python train.py --router_score="sigmoid" --init_std_up=0.0282 --lr_head=0.0435 --dataset="wikipedia_en"
Below are experts of layer 3 (counted from 0) of a mixture-of-experts language model. Rows are named router (the router's row for the expert), down (a neuron's output weights, with its number) and show model dimensions 0-255. Each number is 500 + 50 x the weight over its row's rms, rounded and kept within 0 to 999. Numbers have three digits each.
After each expert's rows: a language model's description of what the expert responds to. This comes from a sample of Wikipedia text that the model never trained on.

# expert 52
router:487495506497499489479519502517544570513561514497534515424493494353580518461483440477554438405595565518500495524542517419478511521521686499503540392512493498491525406529526531650507523515540496498560498496558485543449475565472521485495529511498439586498477570522511530518420473482475490517489440623493501518522456511560508483617491574497538550516499506560558508580446590456502477392531490486427485475508459442518526458401435499442556555504497474461476475438512434509478524526506508534494485500575524512519658572482519592522482693519512488398513557514518504505467510503533607613510677492504428519501484520452513624501509454518416440512497412462482488515494490530453494533519510519420578485520489427487500506487468434524504472467497473503477490597491510484484419494488637
down0:492589508545532443508474513463578544512590601517424595521546509502471487563489499520503477496494484571496508482547523569493525486522570540507464601513439628448473388498536506477541488532500532527488412448442459508536466509522453507486514587518446541452605538595465534480534491494508522523422561517513566558499521546486530529455402479557467546521462502569491444505497487401571468467510538485515452496494374576423510476534500430546486443542575396571520460472497454594413483474548430465594504514444525584433435570513543501536509387444495501525526393434529437527524532587491414479515490588492580493433494523577449594560482465475498498447531505441450497432432544461437518557528592552520484416431454577459430606538533525537485565428464429520519463480442465416575598470516551
Description: Decimal fractions such as .3 and .7 in numeric tables, tennis set scores like 6–4, and month names in dates.

# expert 3
router:440451494557493476459489506549430530529466563610498463464491489478504448577546472480551444476546383559454437512469546443501542479504444508633454519515521497480551436498476521447465488522505457493452528488495477560602483535491527485491529544531424469455476544480360486511523518527481477568463598495474512473506524498488505470526431482482544516497522525469408586347443735567519461579518526465554497728514477430506477435504407432480555455524526413479512474483510539458481551491528430495522516470605507494477556509488536405483495494454471415459429483503539549492485560532522600403503499503520490494385537507422546589495499429519525540478517385463517453551538470550506482551538488540464564504508507477530471498487450647462489518479495536482431511525477547395510514507470526
down0:594406449460433394524463498554505486521492317566521537460490497497484595532487477467448386565468564453496496528542488466453603412497543520427535492472551542527429525548511493466521509470428572440502542505498492513535504485433537432505379532514471469473479523554429583559501534562470523405486515561464476544532448504532569474528488565577568465489491490463543414497548497421415505483526546559585475399508487569522528440421443573511490492448464508519536529485504487482485514502419493446522523550532578472447473496525475547626514472560503527411492509484498501389445404553508420484416512534510446513541432548530484546618495487417476473471600473554479512526483487485476420537440572509582510489470566455634610546501520622514539538501542593541533517592469470517512481447509552
Description: Word-piece "am" or "om" inside words (Metamorphoses, Bantamweight), plus pronouns him/them/it, month-adjacent numbers, film and M. tokens.

# expert 54
router:473449445471481493550513595498523516571520467535522466537553537453519492413438530474494448475435512557543457501449513437519558516545535426533595579507486522428468564520551494516499542459548518507514553441474511567593509512564511480510496491441482441464510464505554584504512509450529493521501442504512473515539535505546494462473557606512478398466364538565483598544527443539455488563534491455444490500490483519566543542501518607501387537497368349532465446478477433511448531396450380552500529406543571579507368540529572547526440479481528454511458507528509504522477580496495519463515537480526475490509500449481510517518437520538491507569433590484528504487471570505532506454569553483577556461568479500505485448512415516481393451463516385574524577490494546515409465500465740
down0:528376575491482481405393530536529450560444564508421534467550509577556536531419475576493553412450520510496614577583515516508454483510573527532470558511449559492501522432526502521410529441437416533371520451423526495471529529484528507482470499484513501469464500463498488481469414536518421423493452478532545597510384429386597476511534527507455509505542506537436440506501528501566570477390555515473536468518438463543533432538596473507523504590500453502412481462450415466430494454559494437523509371526475477483559542404531507490519504495439530521529434510498532554452516498561495591503487526525512500526398586495521526459524435487562431504591422519526475520459460437365511444501560595519483474469492569520488431526554452454478476467503573522501621558465448489611481512463536
Description: Fragments of personal names, CJK or Cyrillic characters, plus The/the and numbers inside table cells.

# expert 57
router:440493492485471488417468544512469561508451459325478604517471518456365487544474476413500423595496469415485476594575522433535520474566522368488509539420464499470549458541598544483493526469576447532436521472486474499574432523479503509482463518434471509495529539513525567525486475471420515509509618413495482508473497475573475495471425515515458420413484540598433449478501557589449523478496468509491500402583421466531572518507457557542494477505496343407432453555450416486431496531472403496533477482494497520540549554508543389524477465459514479459427434545483435519556583448508508400513648495524390535505434599515498474516511497497571422477545467539537485570514560463473501472472486501513554508483523522445511471451497436499492484467561587417518511565540533574483492473513521
down0:614497503434570556490419501513472535557490527467521526402444592438587488436554458604480411485487495538546527461378468490458553480459474563396440486496481518480498566486572498503458573490575507536617530538539566527530427481445500487553557450543425555474599465489475447478463443477577497420528506467552479431473467571535475468479480481429469453594621488428430481448447484499491489479504448502487492559477558502535449483492475501499524496491474450478478485554501480484568412502570509534454523474598504404567439432472517545546485442522451514385523450599459558530451540452629578520445559494478527475630542486397437508470502520437458569487510500476543492561502565491525490422529487539523470474495492549558453597471568383442494502627461527528550541454512540436490552571424499
Description: Single capital letters and acronym pieces at word starts or inside names, such as N in LNER, UK, MW, DF.

# expert 1
router:514453488514476512464516392537455447488511613445462440485459491627453511749517481497500561557533461460494492451497530577596548512547449567532484463486445511487543512587505512457503517510456515491474522475481496487598431387461491492690474479444592502463549465519488445491432505483496470502477376463492490513513525450536495486516458530468607444509536517489496376529334594455483494501498462405598416538563547353442496483455421471496555597497565517507476472506504452448480539602490451513496445482550534508512422571488512496521481498537501589439478519499506472517579534486513498450513474468516456499449447530454507486504496470496532441507525497481541485454503482471509450497531532496508532531500501446480500541537483633419525493469480610452534487443484559583498536479512393
down0:535499484370438489571520536516478518585498503449474519438570449572496541546458587535543496452499535371513516467456434464512476542508491486499528520469456546515468410511479568438493482576537498391565551389499495498424541388539529469463448486483547522549485429440584518520527429540539532538628533593542443508451559472546541450505549431530503538472494551571553495483463529539501532512519483561481479328510445564473505458605461491492496514457563472497569493440377474532442593541548476460411633559585465514514432561571565501444365553486513507457520424496506475508518538507450445490474601519497424426501439537484497462501467472432482492543557462567490510518472585525439562414456463487493526475539548556500461450547507516536424412505480450456558534542464457599542531550548503
Description: Articles and determiners opening a noun phrase, mostly after of, in, to, at, such as the, a, any, their, several.

# expert 40
router:529490494501477481515501519449566579508603506390477571496450527466409413532543487486468447482461541560496467505541495506573503467608480594474425479502475498489456555525551429511507577478519483582459509505537461576620486659522511511477450491532506569447496444548518656497617458502556490501489406488494464481474509472521488503492535519577456593543436471478436480600543543573472505538552407521503514360590505493509549393456446501514421517480517541497511460459503452503465499517495518507480514460536547513487422480503475511560453512414485527466669514499487670521488495470415554377530558550483468564529578544503496438473450554504388514475507446576521493480482411504463495466524506527534570456501518484467534547416484467532386451511398520542551451498512494560505549503464449
down0:419568559538524450543458524467468525502512519519453549497476560373511477523568509545528516518546455525492637513515417532464532488496444491497584449441451475604415530500442439650451512463522486447532409550466539481571465473552520554427473558567540492496488489509555526455469501489493467579444495529475436475479535376456491526495614384443487464520507404504509550498518551564488585376429483558500454497568550500529598468423535485511532513462506481461582537584507527467530514476525503518534501461462560484463475464598453573460520516497504575456418542434547560503457528488399554499591552472471512487483553458480481427384388458554537554441525636509599517512526438557483550432541488498461549554502507477462495572477606397474500514577510555498504465394524542478513478440494504
Description: Short syllable pieces inside foreign personal names and rare words, such as ug in Guglielmi and ig in Wiggin, often after a capital.

# expert 58
router:437486539535493481498514406568510407519561410574525559496443512503391476520486571506448496527400537545507460569476481411492585523491559523520466447476491428480562459497464487536461494474434445506437514543465484512556397446501533522487524483475526465508554420517538613520461437493467489413415461529492519513498533518630543496422474530545448389489354493513459368428510415469519497498493488435545511525491457540455469541457483421557554470492400440561495466555487491488494522403494423488534455503474531474521557550488562526537503482472517431460577550568519459489463497473397508514529590449498476531491494544460444481559463509507393370517412498432494569491440501487462520373488498378601420519533533491430524588485495409381496467476527518501424484564485504468503509480486371
down5:537540457457529477450490486492492501549528531460396545415478520466529578430563464500485448478429391499531425531453365383521452522469440474439535441456489599534487502488442540434503506437393598531433483471552519366507532525542544540468441491470559351439465450417405469491439420488491429549502619528524526466560548506454538554488491449447616539465490483465493587536567545551404539528445540488544465526516438435443451520485492556470460410402547580474550477528478508569420476492497499498551478495471560490504467451455481478429534536548572506506502476433540555506499520501564478442393536573505593498450458483604555553442441529547667482464500504521447514519414499570512503439478519461470496437493491512534489495539504571531521531459478432502552532515466514551472480569517545
Description: Early pieces of words after a prefix or first letters, such as ad in disadvantage, ire in self-directed, and markdown table dividers.

# expert 45
router:508537483532514502507510407544624474526572466468505682419508482529421507474525541490521422575472564644493447535511512534458539514459448381617453386529534534479476580520480493645456521500365418513509520470568505541487545514480521479563589535522413628470400462493488656501442520486499466570509441398475491486505360545518455465551490414507505568477391511473547472490441429433538501593528476525385612592544536527592490560496521540516516487526501543566511481511490515479515467420508471525479520500579512480484453458514514396496487447579505558548502493499482525502487525487519511532520503515493525522508512487495431481506511466511485509469473554501536476518452513525491468499518548369546538495489500454496470465417470443542493473489446476508541538520533512432494480504493639
down5:541542486530481472511489487558615475530535494436494554426500561547477525469517449554515481519430518542511510544551432487488514505457414568544468477562505490480608580444456500488484475603547468525542508580611586465444527481590497484557542607479442540499505475477459491469525604533482569528501570508552609471460422577412545512529477493441507520504510519407573550502553492548480503519485484430446452514515602484504402485461515471450597524543556539612514462383561520539455534482488539532515460490437528538458492463549488478440489452598467483434568453437412483525458500384602463441523578576408507555520509460573475429435504510509640508467506558574500502438442476505462495497421460391567389550447513515475465580502554544466402521496464586497501553495430550522488583501482519
Description: Connectives and adverbs mid-sentence after commas, such as and, but, not, who, where, just, gradually.

# expert 39
router:479464499575491477478483441499575493517484606534540480535471546452411495515483525475418455479389636666462462498517525425549499533498548393427537590508518489490436436581448506412514537495517532501379528493547491546515466537518504496458491498474477535491472388515574601511508496492462500495515602500429473459489462494563509467499439501483515541439482520536492501550387493469562476408518455516573507380549550523490528449439540601537487483529476306540493507475457506486516491484511418527481461490531504475490567392457484465528514442491452476579501478509533606464538507435549534463541646410514366483492436531424536448516495551543600589480473549546495523499504482532463439518518500547431552481533525496456487549392469439548531503478519380558532506526580494492468525463464485
down0:533464526434479575511369407534464536460571441491509442461457407574516479527566508584551433533512524593533469425561547473443400562575499550476468497506503476522617542501467455568469362451536488445459486402411481430357528484529427485460430519457493506596465455499473456471453444553517441440462438468492506527433453469579499524517457469515500541507455501513393535598529519433482447499453484499444483484477468465579576508484587597491417588509540553547424512505600554506544410436479583436514487579490452439494519438442455490356475518492531508495530548460475442387457460543475422513500575502459509563504443541461459510569563444477429527552494419508499462442456522484513516472486576603465472457484502473511483555487505555550528562523496485518558534477456467534491473472472556
Description: Determiners and subject pronouns opening a sentence or clause, such as The, His, she, he, it, before verbs like was.

# expert 22
router:454513525509509472443491588522548567514485575606391437596552469624397500541503467526480504483358504458481441459440512517564563501614579509690505441505523563516509547442499550580454539477370512507508509493503541507605417504518475514515518540441529538474443493498463499510395522512447482498466502516480477574516338534536408504488484489581501431482527541563612509510384427468606486412517442453519570584521515502557527379538478497484503515485405487597448507488473557449558488485491548496496445479594493483516603493498485505477478361443399441377488499466451433513486552454571477514494470487505517523508495488527543504526468511509426474499459514466514567523507528560444489533471519507563522498554447529465488539508482493496524486452452528557535521578517527450494481463481503
down0:527507571511460544558521479461557501481567514490476458498449526501423457538458472560406447433535560529485499477458515460507545556629492475418558502514465540477544545478509530391515514518510442604562518453575511536460536564607496476502562471520481533519542459436542484527574520487448511474494471465446436553547403523477528418563507554483512543562537471504428541501440569632574465522484533493423466492478516508483576606495624499475487521490498467531454518404524508510539503434523512488518498540516602521560603498414558459463438473491491550465525563523426525553484544548580403617471472486545575498518422518508508558429437577476491499410418629341556442527504526490389550440577477546466501481458555562569463393533496546451456503436443465533535461451560502465556491484583499
Description: Prepositions linking a verb or adjective to what follows in running prose, such as infected with, traded for, trying to, played for.

# expert 47
router:440494473505489498500471386507530512499419456525525506477517485516522468494439449529501368362669436427484540544455521553566507495451458499615495394580577575510554531513507588455514500489387457496514530496536456481483486438481470495449498571348582527450494531479589467521540504451533474557513458572495498539533382467455463464543488419493501616457392500454452579435477477476480510411526511456541560560460504434418517487443578353394522502506514540442502461512500506448467527594520517505508493464655483570514550491440479495488490615550417526504546500504484586503556525478505399474510417474534500497503553462492468502492502482501489477496424530491569521550488558559466459487511528452575488498527532450454504505443506455558516503476455494534554539501480524386565527541476407
down0:443508545538532478508465490601475459549527484483632548503601577480439433482480512516486474471496566560547646564484487431483522586487498540499494449461492498523426438442475525481436372528493427470477405499465478503414461507599549520514437519527466596507498522449465386472542495512578461473516523538443464499543477509465443580580428467477531544433518491487461534532466480429472534449502484513501679506514517436417449396529541522494576528460559433566476564616400490438463498484503487508558471491535427542476440482471462509476516579441553490470535452519519502462433392508487427504440488537490506431574491578473537558548497441419563449538461542521467522533619449464472572522485486503490417488437518453425500428479516569450473522422536518484458459497571551424577547550614505
Description: Commas fused onto word endings in lists and names, and the prepositions of, in and on, as in Lattmann, CDU or District of Zand.

# expert 38
router:478574532524481508497455461538574459511506320628489545546544476536543496456510565504501456544369513486477509470535532526483437596442430531559589402506489496505488530542494548503498509499452506506484525482593499516490521593465502479562585538555569561526445522518378411494495543506501473554499321416497496491527462419617479469536500466494512535501415531437521454519416570519449530565531496528595658583563477529551527533396543562526496573521542499587488468522491567507518503612528502515479517489556499504501522573476506470503511556596465462552550501523508527515596507547489493543511353488507577531473522461452399493478509479540539540462441594509573506529471532610502507500499492413537526489539436482507470471424469518491477507472460528552433566566489528492464418485462585
down0:445491526525362498464510559525487453491537499475548509557474548452502535437493534549514586623526532508499428450501407419489530416498525558517525525465476594434503477514420472486474548541482368520558522504447493533602502471416588571501511491561488526451581458511513544427379429549535460571489549461549502488473517538456482488504563549575480494335469492535544436534532523572535564489415521472552586568517571553494476508498459494448579530421530436561498497467524522433516508520520501568553513541512450483554468583460452541573562576545529358553472523495429494486399421524582555496483574478508580532558457522533407500550551503555469529496602517530466586500566445436450543471504497499534466543436480483486457392473501415467481400487455456528570473479511469483598540544484550
Description: The conjunction and, plus word-final pieces like -ly, -ically, -ously, -shire, -ology, as in hieroglyphs and bimonthly.